From a checkpoint of a small mixture-of-experts model trained on Wikipedia: 75.4M parameters, 2 picks a token.
Below are experts of layer 8 (counted from 0) of a mixture-of-experts language model. Rows are named router (the router's row for the expert), gate (a neuron's input weights, with its number), up (a neuron's input weights, with its number) and show model dimensions 0-255. Each number is 500 + 40 x the weight over its row's rms, rounded and kept within 0 to 999. Numbers have three digits each.
After each expert's rows: "comes after" lists some tokens at least twice as common just before its tokens as in all text. This comes from a sample of Wikipedia text that the model never trained on. Tokens count by the router's weight.

# expert 13
router:384445513484551482513562504498471511451499477495486566494536491491524507456591505571454478510494509522483539450539454450472497454510491434523524518535489480475467484485560515578519532471601527525520510549440442577538447492541487477486525509551543482437380558462516549496491613480446516480582512517588543477543482594505499495566522503542493470485555490454446466491525516546505536488542430443471489553527412514490478542480498539522481518544495451429473473491511501541498492470550496453494461523510507530481444442444561449488484479518487531552506542583491518533490494482471477506580514477489464549450591533477475533540523542549505460512483433536507475456519534503497564578498472508493537451433484496470505566469490553462562485480480487483527519631523522511550464479522554
gate3:475539489584523524504578553610538462534509517474489540533536480534467526538542454510504558467542494440486500452510506432442534480437526522416452568517542427537536478515551440519516486491465534462552512427553456542476476450507509442473488498547512482478459517455583533519536448535457539489522448506465538479488503487483473528479494531509450469530456551505484491503490441453520609479535471447549470560509489516483436555481534538479528539508456442474526550428544540522439524488500514487547512442459505531500461453432479449538467427513502591529558536478488441557563491396431541450525482511516482504511507431573552447489459540545421525477517443534484533477468480448514491493488464451529436474523508596456556505467473447473450495485456522483503457494500511399462501478497529
up3:563487521543517506570521506542581513533422539519486499497489468422491509543516479532531600497541528536490566398496566505450489543436497481463475507548520425465525414523536502491425435407544526519446557471557495460480485463547532518559482494476500401435516536516509519459540510525439534514498422528442506518477537488528493493470494512452526523515490505519489536501528491486498507509439472408489469513417496512546505539481561448515508531424571501508454543450492544546432492481537497510505482423464508474470519497419440565511489485544434528475553540490511474576494507465476514437452525491471528547515502423485521453504536479521405577535560465511438523529448491536489566511452532494559440465506448556477481521440532449450530421525511492486539473478444477419523499478502490
gate4:478490493527499482536477512471505550519502483527494401561549519566524518492512518503453473534483507453462535459520496454525496486485537499513487422566439476531523565449544478511513578407561516447470544520542464517571456436581450535459434526534503567517449526470498489507518414472487489461507435438524527446501467505440475519417502527469507460514441527459539541480480437492502552433544448521464494523534515459512550531508508412460505480476468492416451425482485389436545505531524528535492521485520461461470536478472476477548557489551507548564526552488523455541555540521551533546512487454522479500454463535524479473571458540477482525539494495518499467477517542536509602540514577500474507610566484503514552424461458541487511480463550505502568481528538417496449533424465527
up4:515482498504510471556522522585487475534503505450463478481485442468477484538505485517460460477532463518451462471472535542573515536498438461394478490511514531506423545440480538494589462497435467566584498509491479475496582472507481549472468535537577487489498474488458554546545547536478484530406495549490490521415454550459514507435503544490475524486501517567495554541566432460467486481463498550532514547518536596492474482482519463538457474488539503505557519552520520469445485520491509487522511413454441479516513510524529504498428483445547473521570433507584493551501443441489524529490549421523568524497502521475599502505511471549468453505515534501458504558458532410524549511548510537547440432542532524473472490511475469572536529476418473565498536502566447452487397491542492
gate5:497536584497451541487498534455450485535459523485430548548530492459530478538490483528477492485546519487430419457519478450467463506541432430502490525504491541540589524486529560485505434543495453481523428525571538479476537438528508532544518550566571492438533483565609526479453431457431510459477549484472485509508499490479521545510483486477561457516493425457491493486486512550531508535478514485558509538555449543445484511508493517559554519495513493462544578496450434493546471538559481530524485544520555509490494545463512510521410457554419627473470588516501506576477516524475451427552537519507496475493525487488546504545525513468494502539439456532478484517536551560499491503526506493561517420551502473457457459552469469560581458513555453497536517453608505471485483467468517
up5:513502528415475491511538467521492523477515480470491487497434485504446519452506498613493466514510525488486462506526512487499493459491524511482574444467518510504522558470446429521472501502563488519459514472490502482570575518530484458420445516518483586477519512514470545541503519538450557464509498511520401491489514501464477532524484520473599519471505476495536480488479461489508428451521504451508438604528525463555479531512537541464509473495523560457467468533529460518531559451408449491552512424539517519513543464431449567533485581450553502528454549447501512431577509503487452475412479564512557559586488503475478540459534575498436408523492495507449516520494582579488443538426454469517499423446512554426496544554445428472542543506523475517505467477532502529515490502430495
gate6:500480486526503521501568570511538504476511503498524529524553514462399476349591462525465475489409466455470480515482465501487557477421571437510464526570546487515520459500422499403445522462494469408485508462560503539527426511536479495490514526468498486468476536466465549443542520516473495511508481490559534439509391456533604574524496486523527566472519455510542546514472484497536481537522522446492498529505511553580484444466521491578510485532500441514529502487542472480518589464466494519489521529474479484441486485458435478489442461465481537524500520497533550472415507512464552559528540467501476482534524397467530459453531553495500441476467519481491560573522539478475548524511524525482503547511520552525537543494506406500495449470471441536531537506494560535422520490546524
up6:508465527500508552528571504572436480557491458533532557404474514555513455513467586529456418532506505507541490491429507513537480401502470500413441459532575467450490532478436547483546513513488545468452521539515414510485464539433521502522544482483538478411528504478542520476497511517416494508507507500440458458479453464608478513548526533486555566425538503521652570575520496499527495541538503508523531460524519529470509456453494459525484497540523480521467497495562482543529530464462445544503536484466521459507479481503410467523544551479532515495576465596577489496472493473478571554515544535485501456529521521499575492535523565529465463491501487471542512460539524422481513509473554528489538576514559530485499504509474445478553489485482449518435536456500509494489471486512569
comes after: " ", "-", ".", " (", ":", "′"

# expert 12
router:529460538464579424526511449532437554492552463489527476486526435477541534448579487495480517475514493490565557426513520472484512396496457509571517469549528512551496471468509455559459544519489456489513533580491538462560499507452504508506497483520567464483404519470551546555542554471506597487478609532549450478506463510490486499567483516525457635471512469493551534538549517537436540444545496473549472535475452550439513530559523532479525542555499500483504459464485526536474398553480508450488497550467511444520473451452490557471444553467485479519518511553531451490456429496516390470525458562471467518518534462506516479515485514499496565514514417518460494516507498486499523470518421514551444503460517481493478474488526564469491459446459458424540521512501497552585514516505532
gate3:541531500447566558472521511474502473508567503523553550525568488548429535476522541485550467491534517454442530552482482472475528473472477519584550553523504573452496502511394500442477515513548487429501507493516497453560484433448500559485501542476545457602437444517537364554520491529503530486476470431449494505523544456549480540499558456510501506472519446477538474509469468456389459501472473500509609516426538460490513485483502536508491550568514515424460529456491492525531489463450478538540437567519507504535536448542520552509480507533526502534515428504483549550436489472513510453447541459546477510525452425487560456491461497498466556477511474536533504499453568520532492446543499585527437440518526464478584520512492544435484518447442426464501492500513489516466500507473453
up3:458488444512449510563511477522466460528460526519510553528496550451531478519527496529488501439512567481463453516425500487473461520444491572554512478446521471471488510471446505493498545512516431477473512511534524458552512431514504543479504512437552437447542548496469578595573523479544544457504486571476493493570513435423578581503558560495494479518545522557516493542483444467497566415481505503621507467543541497513429509484484546512563503422511514519497434507506523469529514524562459532506499473507488566458472518509483559542531443460495476435484474526532528499492571470560523597467460494505481555536525630468503496543486511488508540507542517458526525494501487541518472468473478480449451554506468437508544521529537460448538577505506542598434472430501431543498496546543517
gate4:507478501524501523490504515443457467481496422556506458512517509435556477499441471504460555545471489498450613463520436438505561453597448519509545422570501524502413458452521511490527538531528554507436444447511533519515461532448472488493456544535474513420468514487520562497570494509510483499517474458496539484490442484526465475489468543489494531477529486544520545528578543567490585444586479445529537550496445562461480496482557549529518420419475474553506535514499492471633452546478403460529549513504475556487423483537515449512464462486472486523515538492505446471507491417499492500506478438516515533537546504421449494447501516499469496486537390567510534462538489499494510470500513526539500553492463490463511463488538511431541543431458537577503505535485439494516474482498548
up4:515562492455426489511524553540508516514493459494559594478477529506418512523496485501452531473470494594511458491524503516542491565492484458526510506536512473569525432484436517524559496516460465536503537495547497491493473513599532546467522487471582560502613580514465501524491479534485509481478504467545507491525550497443453505456551539526523568524540505431522578482514574440497469411442468504464445492525580432494493450443454451485557507617456581436523438526476476464458551474489538480476510499438481477558537548562496486514543520454509453537528549431514410423524439514462485491545508520506477450448509503549432497518452490496522483544522557484515422479496472493510558503464522462453508485504541495496509463520545500561463512520541481417574453546471513496451469450503530
gate5:479566479581435461462536517480548522503581567515575487465531509460480464535483535570558524495563502431483474547516543513548485515499494469508552520520555411486452501517514461456565501450468533543536508523510499557510462518519446507497466540479547501475480496552428547516496514513507482477495498485498503526572555467538537608497573533522470545477565504590519507523527483514546428488517495506525490468507440506449442464435516482498472491527514501470485490583529536496509519540527520517516454525490468475457446414416540539535549464479518463553439489595478459531522471482408537487477450501486490542484527499491516555458390556409497492402529575528488535468473461597471520434400580478436473491493487485508475446462493480523549448459515512507557510535512500508533536508569494
up5:487498483440564563537464488559464550484410521529492537540528555562422505470488482430486505550473453525506447466475457495455478510539521516483457486456486490512496487524554497478503508560512524491541480428486515539503539508588488574564517520495441529390477474414595483496492505473522452491556500577552541536476445561493452447536497457523548461539477559491498563517513466540444525507540441562623432449582537492457461547514533524510498487502399524537494505445468513505501413517512395494519526514445570540471525533529520516536546461509482540458535478485542494539509512552550588490479449502529505481539540501515479509523461488518522487567527508518498429480522557501475526604570496541516525535533540543523429526517524468465450505433490538544448481466514446500478518502472484
gate6:450495538496492560507511528421505495448484469471480439481461472538472491500577461479513493581575466525480534490517531505567449483488498468507475481516525495470437443438534549526530495504533563537500499530552450509497516430518445560511425469580485410496510454517524424485485421428513413504506427456475485448465503467606521489518515509565558561528560545462557521472560517548485522496506481513565523560464479556541486473491511449494507459557516512509505435550536478556535562380442551478461476514480454497491539509466494556527500490449508505532480558521507510536493472554464516560424529576509611442489471449524492517503444513543460531488502567463535480501500471526474483521508520484523489490555451470507529396469576513468520466540532499559495512492476457590566514544531516
up6:438504515495507467488470506519490467514502564480517529493450443503488423472496435493482520567422502475562515500503498435479393518541485512438458464505437478489528487504423567560421527547507483538467529438494467512517571556481465572478515580454463529447449527534499505533522513566468564490465507497531582499495514515479560544479464484487429499529463458512504526523525477532497576544485460522473536496555542463490446553494526574561427550467449519548496449483489502504479408543556429506590505506484513483552491523430493498506430528506515548494542516531471451424486537472495502487542423509464460491484524529570454468436455435595473537510456508531494530553458477480525383529503552504490535478476530525548517529525530520499431520473554555539462464451474523487417428463464476
comes after: " |", "|", ";", " –", " (", " No"

# expert 1
router:569501497462488515533583500535515461504569481446504525492473438516496516454659496450509444507501471477514498487482449499484490445490447453547502496470551494601576467535474514500457599535488471445525527452406486529552469471434468484507514466453486476510487459471467526473509527474455461456547476531513406447468489486531462488475517466480505581524473428423417496480488523462448568478533460530526436493498510596479567560459541531512551478547570479519500519427442526444515433441469486500567423478479498548506481510451502545506500516475519468511420474503532520464521533442407605503506512516482483531515477467468523522463494472442534517496509475469511483464457446456483533484549510487523528523467558490510451547594473528451510508515532532491535483466489557518453582503508552
gate3:536455422494526497553490502495534526464535472461541520463582561492402545522486527548525520544507502530484484499551473530459538413482481509565473533461541518400515603567429524517564408528512554485483557492539540517536507503466527489530534435461415541522605462501476514607610462520519541507504503461455511522474467427510545512540504475487564428489440505445477490487476497470500475497482513452547539474477591491563500547471537504468487489506527581529438479539441444498490483522557525480458404569524511520489549469533449496520502509518556486480508458428531597435502533502503460463504454480507559474531489461499481461519467519480515473466517505499512472484483514500475506478509508454477520540463500457567465517465541558451439532567543510553507460582495444513507500541573482
up3:525519506553501549508541480524501492523429425470473410543466538445525477488383525536555492486564463500546457545469591477517489557475471476497541571585486435520489449436492443468400467493508465487488477516547506412439503524564480470478512507587524608474387550508444534467460494513491476448486468555525575525495512536479555502406509477529430488473571540508512483481473517483511568515476475524432465491500427499475436483459424458493534514524484438493530454535590502491541515502463487491510527454484480470456482477429544496498531531488474518515461553519483494442457456497454461494558536507483493508463530544506521556530537476523474504526493573575490512518581493455472488543494462519491513488527570403480567502499485443529480464552492461436497506443527506491523481456459479
gate4:494478478519586502437526493477543526462485483467420514524497543538618487465524489465519555452504506465463515472484546526569500548442502492505443423512503471457549458470528397451496487490530496502536503518514433430433512530424565506495503536511522526502546559523517520560559523504499520486481466440548534540460488470467535522505494484555508466478494541463507526449561471539559530491477535505463548507507452519545514574477500523510488504487488487442496485423512509440548499516412563446503573504483498531530552510429457473459508541411492497482500541468434494503412540568512572519564432478536534537574434535555514465505449462500469458486545489538467507525390508503465529421575444459498450556516494444495511498532455580449519542417470531534518513475415439474505545527500513
up4:535522525445435475488499550485554543531495499517512484432584500518478448476526425452475532492516549455506458460498410451515478487479385489528450533490431476434493492530500464590512515526482480433526423468461491455484473490515493469564485494511526567494523541520487615426554560520535544583479496462559529507580548522493459485474518514506474531581475480465561483443482487515460487494571528478571489545490491503491521511467538450441548504491519392439535567468566530611545484510519532456473515489533476467533527477517472474484487521479475512540435502486557438514549502528565529499545569534507518492529495484435510467493441469427429504477522437521501464554543480556521521507458532538493493520439522479503434457483516525483566568537457580537559485430507489439470507512527491
gate5:501474508455498493550488526530566458543412568464447523414568522529488489545553464524464475504574494481552493542530549469485489485490510486478495567508482480555483504470477486507451492480460469508520420553519497430504420525430493513488434471546509498518501565516439442486481552465463446532464493495504547546482461510516508454457464424449525525466434401525514479508485477511465479465532541482547518447459508519537570560543458532539490532536552461586496502433494489408496448492510497464464484519464546513495537488442493482460460488556598470507432444557513525518500487533530544446471492553490531463574438469433486587517516527464405399559389534454488524459404525527480509519540492484498533476482451484569499511516524450502489495472470490503585448490460555520527467488532469
up5:513509505448488495547527580570489520569463583485460522435593538520414515539435487515476503524503548475562509554482532545499477500503520504502572527474502484533494525493500521548516509503486512490493460498526551494591485487417502596542474459556487511516490491502401449473497483520446467536543499472540513527518495516553487490404440561500480516489488465460563533487515524461507518481497458503443451481484505535513558535539500481491496524526558527494478409453493429437568502479554523519478542492512610506470530403449510423464483436503549442567463484540513474517501463529485532471442498567458485479575534477479471494545490456516413488522452501462437449522520575484505493518478510532442543427472446488522476513545551409484497393461435554475582474468514536446548487481477475
gate6:485530475606550532530476526484541514505469525450530544470553478562523504485571489546522492492467471471534496579545489528474555453497491527537567467548408502495494452449465444488448551514547461475490517452392491457439542519531436466458522478494434548455485449481506503462483479473552541418476475556537510515505515471406466538458509484564609495498478478511525502538501509532521432452528494486552454591561541515508487499554453545437504454482558510511536512446543396475569568517474486562491489553562547479552454473564497525497455466435504428469554482508460485541463478495458460573465464499464526517487530500455478491535521562500459505495458592531538549479490368503445540489458492533532527523499498527458498532447477532467485512481473533485452548514505537498506527449489556
up6:490514462527506579450499582485537454517457504455494482416471468566533440483476560547518532495490426485432509517433510473499467457515449441514507471497497523472451428470482359503487499513496486509505475505445493479433501538484466508546425479477501527506482408496545417515571551514491540458489497483514449553523430480508409540447493446493553540573432426495497501532520499456525466417520497481542509483573523522549432430533472502487461510450530472568516457519460474391513498506492457406509537543529509521506468487501536509530498503457483465512488517532506469539422519517601539524407537474494480561554462520459521446490505547486533506521524506467536572508479540511451430550558523506411507504491496569532539486518545497490513518451493529551417506545515518464518565474530506
comes after: " |", ";", "1", "0", "|", "2"

# expert 9
router:501508528471490545510511547532478442534520533492518488499483504508525525505547487410443425491543503500565429350511492475505495473538451406515499466437524506551606490517463482485557542512523538473490461472408553526545471506493456517497540514457590482487495496435495460488506549432512520496543505498502429454503498437442448492418498499491527567490460455426420529483530489487502526493509464551517539488477509497501529495507503524516506496493509460484515452480435520484446450438509481386621496430510460455535462502462474583449476498451456485536595456512523514521507601400425560458516501515506475506479515496437521509481465507497542474434522483494535538438463525482495479497537485507514461445527479501524544491563542501510594501473469489516509581524427485484463508501420492
gate3:531424493478511500532536421484498551467483525515480508513521533537450468482504475446518529496409536544502410512496514472522543474588459446461499574564474515501480499525494457544490408410487510503472589405559594512495472469529479526560455565507522524454496468463488539516530448481474428501529467503472481466546524476490477541506511453465469418535448444451479450581536505453569554594519464415562433468508608490472499519483458492448545427481528503487526486494550476540472420488481501510509459502519488483545504437495494480490459465593545558518522466480438566496485466562554567440432514503402550476497484528458499488500472472474578456475520480439519469476439502527490499480444469520576508480476526496495511473508518474476487546427522503467490502465498494470497534496542445
up3:488454525624512532455381544449423516474492482551486549484494492478470511505530499556477483455524419521492432544493469528540445494439468519444477507575532572566436421499554532519560473522440551466522496514455468539469501482489505532585551476471526480502506500478495473494532477476526542493546509445525507479491473499558519513463442610552531476491490498481549510486548487481484535469448562456555501528513481530388510434494568497462531518481406533531508446518442501511482475513394480478465509420512470485526457521527465552498505537493438457529420481516466503474489487375590529546519461495543451540555493556435534501476484521489456513502459490543529461554501482512454512480472491480534457473442479508515453469479527496580546464527552439481519493517497549553528524453473439
gate4:484509457563526517452517459474461450545514470481499506547497479480446478577523572442442487547566486444565461473499510575551483442468573457483470490492481509513513454485463511502568480440500505518526464482520482471470531558464505556531529529496484432458550390454556429427551502475523484509512405564463508448502452500530496467547485521489484508500497480469595516412515520454545506519485528501539540492481513492422519487475493538424521501580500507544471510488531513446407529554530544516417527399576402487433510499511501509505414545495581447501461457440488456581482531445549506519563514474530541535538526455486540540530546522473497474458433546513524534493488519599510550455521531551525516545545495532560467492492514499564491461539507450494507545516507454498487529534511462
up4:493489425533532540508506439465467562496473494500495483474415544547515510556471526470522518484533538477482502426496383424541440545535561429480543516512454492472484495502448548503477490453502585580497565496505518538580443591537472425496517526498482507473481427529540437431486528503454545535445461530506468412509414479487528464508472467493461499493458448504500504517518482501464543563507472520592527437469518485503513501474523568468471448550461488507449435436530426505490453522502515516484614486504564474506429529477450500574418467545447465467507493522512431611511493502585531554463524514605526513491499504486537498498525522515580526491504541516493512528492496517542540501457463476482508493520543530502488451415543520457519532509537500530503545415476477493462495442480498
gate5:468452497509501521606444495559488503496514455382437497459446526516503527524569525561482531490524525499499433505508517474453505540506514461433527484509478544461577482489533444575545452567561464480528479529493534525536504490473533496542456465530485531510529552518483474542457473477496443505543518563460457526597578521621539449456552520509464489557469505491520502452448516524489481525513476500520456452439508463478397494574518504535500520509503441462444516558498495459500510498555514483514469536417456468526501476486565506437554490496548443521461496540464544566542521516462457536567522508478440462598473507544450465446484519523475520440494428545474581496577537428505591456518492434476429531519505469514444506495529533519476503474567444507479490514478557472582484491520496
up5:507581557498570460477478492575539548471442441442531553519477505524494474521518482460508518425494507542435520489461469503556429448505461493501474543534467443516473535546530584512490477575488500469453543519506470410514531523461567502555447463468507503504467526513522512513527580416497541496419513461524530515438420413491511448555591463582523458444535496486420506592453488521537495548499532565483534516498402496519591439469558569506510493512559591464451428470501506497490457465473477522506563568568485524514431529470520488478518539550497499515525459527582523490553569576465454482484478459466521469502488507481511531449464497444472503474523537557459476459480542537480449497496533512462513506475447510512511590506464496522497502520476454464564495489471502508479462441506478
gate6:488540488512479532517524535577501508492441505482546539505444504498515450498560408507472490505488577485528450439457468447471545545554471524489553515564451579456498447511474529582505509499544510524426426459541492511562515502524447458552456493532507493434554496486529498499518508530446525518466476581479482567494474485505530524503506543530495462516492466521493448470472436426551555431596480530528501528647452513554484552488474493483393533500528474435582522444534507511518543521485430461467518481505528474582445498560514431498516478564487448515405530477431513522536536471541545482473479566502471515461554472475527553493514480540514501477486473525515491476457506512544542378475500476468562531482449509496551441512478487452548478454514544573527534529566494477492455540532469
up6:515464533584472519487588432500572504480504509574491485496523492420502559456544451572499510513482531556447568515397509487482436506516421494563512541444569497502493441484526528508468544482557537533547467502454467547452457544441485496515476495514478504516406488476516477489486552475525396453514459486466515517491450510459520494488527554495512542431478453522502461526500500557444451544494503463585457527464515530488505554523568550547521486516504497533548506486466486478492544478549519516498454441500439485540509503496542507475491565534570482444575534478580554462499462505479496476437525509491464529447567537479580481457544584558447417477522512577471570512461458495499544479469445477508470462489497513515548470535536535475540490459514579505407435515463504559573452443532483
comes after: " |", "|", ":", ";", " in", " January"

# expert 17
router:504535538445507531566414471487487511513510554473503542488627519549577562495535461449447491469491432502507486469550516533473504496482490480500489458427497469505517496464522511476542499488488465516469555568570473526566502467552479524557563539518518532505534430493458510413580488476531531521515530444521502459561475561497515509443425507499501544526474492495479419516481481512527589395569506524577467466436517540488456519464473498448467430517510414448531532500445536552469434471516438476583465490492511519508390443423561574473494476495456457558487527476479438467488508516411467465531426500507508523524498457519508475469443485489495529504500525600433499505438457472483427530541500524467564541495523414496507545507483507503523497515460465502554522500497454476469503456515526
gate0:469479503612466454556554523523606545500472434486534504521491494396532438502476472437542489531475450575580544544613518524492543523548521469559494521513512503479549539406538530478491558485536548497474495530432540447504490469480460458440531514573552561552451517559491479471571525518555586521587449597483524534526585565436509565449458516546476371559500499539561545534466452495474484476447477490514497526561507489485500503480445484439549502478507542500530563561544452468471485479458482543501537484495496472483515496425490444527544494470532465483405505472521504538503522537490497517575498452544510475505509504504483558483503505470509480473482492559481515504491482474508468528500490457474517445528441528480501532447455510492582500546517468469486448499529537478486534514502526
up0:553528517460533474461481485492387532497492461474541511573552472516434478548481517528487559476429509449492487470444520479507521454551490519526566520539526461525435472496555528472463556506413568483500591523464525475521464451436489481522565528500505467535504457440476492494481562482462531486446559589501545557540466516539465476525557533548518481425485525570474435548525565520531388467536405557513513498498503532555509438549466489520459436504470550483475506480462550513518491484504455569452502461517485503580500538457537492453497507493523513580519453455476470452554473489506481516490532503420460506505532443500428451583520457535459524488491547456502527536502470443494584527522475530572509541542572512522480515583460465450519437467469554472506464590512507500551529505476464
gate1:486530452451618503489482509484495451495553444466540501491521521527547455523438517574515514462502572562457552473525503518551477527475483495517542473432389554477539479553477528498529512493549508593492507537511465517483516463537524471472459525471454509557525424510433466454564470453533591478535474488499440474459431542528453547528510555475499441497562560483474478511472423482535524472432536496504463545474500499494480535418479587544471498517532468477492414499482462575512562463467534468493510451481436556479469543539582448507452459406488440494490512489558507491495481524542570464513504476507513528487506534512539496455476497505508456533473472539498549521479501501590466505461491518537542447514547560540527529498538437493512538529497456446473509521420398527594462537421457
up1:467560468507488540429476596538447462558516539444573532512459520567573542474461516500557491479551482490492525518509554509473499469508494491426417521486523505519471428513440552509542461597502500484577533592485412443495556462486507476476479470498510533454563486501523467537510572389572557486531522447488505507445524485532477448538502443538504496574480573452556547522472430559496460512449348506467484618448486506528492506472544486551480489510583488467434485538529538451586483506486509466517511520539498509540522499498536483443552471485554523550522490538499476506431508449491536444506504490521511536461538522580492499449576537523533554508483520484552478490499487514523504462480447463522528482524546501476504512499499502458490455482551513524577505480507521498537446482553453
gate2:504423535538504493493495491541577503446525547434494495490486568464541565490520466464437488475456541486473469545500449483478482407528549500500472497531479519411484502528485511490440494467508553530467489482530446466436484472530487533441503531410472456522532483527512424524492541499416524543518417451451415453449521467540524467484506519492510410510484557479472421536438504472468465525550462507469461503541418549480506553485464473452496495524520475501557515513444526457438453537562495498506513475556480498507556535495579456565475501544584572545499448466577524515520501518536468498475480508476435502491500487546547505449551461505546464491517490447455505500535570460441581613425433398544424415532541500470494509467503490483496525492538504489487478490511547419448505499458479
up2:525555615471440456510559488528483449553490499537458439468469627447478534517543475492495479519513460556428528543456479512451508503536507474444507425545541460506458395519508457538421431471458449521549470477509508433568533519555499534497428536575480485533514464543507539485483474492452547490511542436490449434453472504524517453459614528517485501476544473472467470456473454478531544481492503451536517504432518482541545512487488492507490538534491518497445445429535456461568499466487505534486443558548519530431551470502496558563475485566475390464500465510484575483552502500447537513505505510440538518576551529471494527492537568485533501545471489411477443459476515488510459504526524447413497495423558515514539476473512484475544522495541493524445480520506527485501430508513487
gate3:533498524499591558508445487468496539496538483481494533507509477532554506500493571542504414523487525572486475499561467442553558443523506494541498554503432485467447429511503468472483456530365486453508501456547456478595430488526569460474415545498459527444470506567540436461528460418480499496550446552602581555481489479449515545517408536500456495522495481461498543514506564529561542571524493506475498520507547468440537487478505516541500519480502518521466487529421536453428548538448515515488541526454525499459464445533386534458500509497440524480494504523509493523518493514534488551519545495567423480524552480512551511514529515519463440456475494521562474447482470449398493507518465478493491567458563492533474525531495483486478531498466527478513501438418523552535446514528476
up3:456524546436558515531466529482504523514486430523460485422489514511587453429498467515525532492483437481507489497514507454488436485482475510479543589531455436535495490422532488525550495451511523502442458473522495536447480472529510442512529456556532386563500510508512460516541475519532528561483539470546454478527507412529458488473494572525465519485492503566516422492544512495554495500518538481449530456570503551465500556478453478443462555479605515496489450539536519536407473492451476443543547577459572514439497525497601507565540519563567493446402566507409516480480516454454495516552553497529473417519490512541511491486481484467475484472499455569491432501527480471516563527512517470507460488463447435449527523464487497583537497477513496534502471487508521529494510406556532
comes after: " |\n", "\n", "0", ")", ")\n", "1"

# expert 0
router:544551525454514530570479455490446485504506518471486530468613546459525527466560480480474431450514476479536473405529492480539507514463451526471512502496506488495487503467436425543549475462472484508485515534496522439542524501509486489456528450504524516434448502502494428476491483483519459463480532539482582516521478530487491507464455434503470552479484500497492432476539486411462592440525426512552477498566455584459497499588507536502552453433476470443455520441497563514441445510523501513442511488535481462502449425444514561473485518495409487532436452504471485419507526431425563479520458545517549549385504483532497487544486538459586549536527529554475494528425536479523515536558463485542440513398505491501498491536465549502484489563504491462523482462502533463435573456475496
gate4:481553523498540492520520493463470409481540454477496513457555527479487507460512449580523544456531559606521413524513548507489497554494540515517477507495541499497532535407466455516550570508535533474493468441490438530455520517509524522524498501591604481526489503523518461505447528495498502489536577435514465478457545486517506502489498459421463436478584491533449550476519451409549486506452547516466540576531507551522494515459536520476519542590545567496541506410537475455513475487513452495539512446466484519522570401404489494515508479543482466533507476498500540547483488523557489530530413504458555531445521477493568469441579552461533465501479534520492497564435547537442499522553512448571395496519490446500495468506513522461560503521493553507506526537505547535459506575533499
up4:509494525494497478441466484541474587529499507511501493543462569602447530530525505472482561532486517447530445468518491479481571450476452518514411495463460483563420550467400455496500489488555491458495516552492518495485536485479456509453497551492462499525522469448516465451531459488464474495446445429457531536580458552506504523483557553512482554521522535529522448475534540563471488484578532522486405403459501485474519429429513492537529498468506489522484478512514510503564536553487546461505368512507467481507508552493502501470477475501502475455545529490539589431492538595406497462464523450497500508512484474458437453497478496542512566451564602463529520481508416492493512500443468470560542484568527524556515521582486446539491485445456516525448453508480460536505456509440536
gate5:492452460534492540487547508538561483486490456523436476585496544486471538456508461449576407468500507475459522457557490503546500519470544585522475574502496500525480541478478439472527500423476444468498551513521486486485462519446574429443436505460535396568465510516525491461512559471477472475528418491518488528491452501430491529488476463545493505479532519458458508531520452483454532543466519458518498491488496511534485536444442498536466466478472430512526546474458527432530473534476541473431497546479432505506554442483597512471450459474508467537515514452494544560529416406530474465449503468579507501546525465541548482533513515487504488528417517534549452498485451479483416538419460476534485550447565455432488513436501452446526427462548448455503515503428490495534457508504408
up5:531428427463490500448518521465464500491575535553550447571493449542500465459461560517464489539482502558505527536473559454526533563542528514513461474551494504458445447554505494479609468449476450532434508538473517530452539460551490530449496522522485518445525475505532463461486451497507465504495545501519500498477518458471424436540512555548561538448506525503545499465510498426600549523545538507509467535476425508482501439524483506408448552558461439493514498489552520572449469552497448539592502417468563470403520508521484470570520561475554505495499551537519474529468482455472563518490488534532541404572513502455484551415523468436516460499432528510493534483547436531491478536490440535564466496561480472488459497513503534445471521488464471522560477542536488531475460527468549
gate6:540479476486527594397506482452519448436501423600490512523522396466527500496485433503509530454485557506492431471472437493549549496496494505482516492438539561511441489488510515484533507494544460517493542488487522477566504505513585415464534514496504488502426484567532456456541532491482509501527572521506529522434513572531459460568461450441559493552468487534489498524473510476503473522477497426496543579437464535609533487559510487512487431486481474542575530515567532520534407503454449527554524504586386468484446441475514519424498491472468539541489594509503528518536454523502558484524489463523479515485496529518518500512482419466540497495564453546567523484507499450479510499529397500488474514523514523512560497444487424551507456479491515486463453465465535462541487513494441
up6:531585483533486548522496506506528552471475481547544544551549403491438549547497468524505527454447525485557485505445505464529446488480542459498481515524519611505570514510562461425494480496561507521486460514450463512539501414510545487470468520471459512468432504544500492484575519608548523492532491541495558533502525519445529426505492463471504490489520535536461574516492518448446566458544542485451563456547505555494551567535499460521468403508515544494510498466577554586574537513585544419497504460539476498455500480408553505507476468499481434524480527581503527484497528513502428524453474522471514523501547457578459517533538468526518518516576497553557530485512484504518488430509437448466456472482548489450538482503465429521471450496456466547483548536521452445556526536531479
gate7:535548427497507548430532564522518496493460445545471530548544504418491489479448408572555479450464510454489509481524463457455502530494458474528499514492450513398498566475482553455595482430558522508432501601497501472457437488533460488574530468442429436440505480544497494487496440516527488542426535453484487487535559506522498540557472454541464471504522564539486473479534499535559485454433482487504500564480458557479487530462441482522517516543494551518498525501525515544467540469468511470488514559569521547507507515467447473519413517526563525431471487525477434537465482510492554464393487503435476448434447536545529511521408507472549450523513477516467562458481486505524435511435468542504485549469509457506567541488419527493463499528474523534490537539512451489478521532441424
up7:570436513542433527489423550465539503506417501491520567454546464505518520530472470546505436523475526504569515491561447450526522451578456465518477533531514511423446471454485552487507458508552458575452533505525547517489423557525463482515480528542525452500502484515509540484498497458498454514478477388539457503446534484539526566478472521465451528522516614555496526465479456525517425494474512526565522477468536517556464539421505480555456536507538520563514467508565466498448540397434515402521464519546519511500475567523452426513436528568460546483476470529494539534458458456487516496540475527461500503439473494507530489610429461508570482480542505522439551522566423462569488503454526515502560539467478466457511455494521526524538470532501437486485529499487529478477495474497435
comes after: "\n", " |\n", ")\n", "1", ".\n", "2"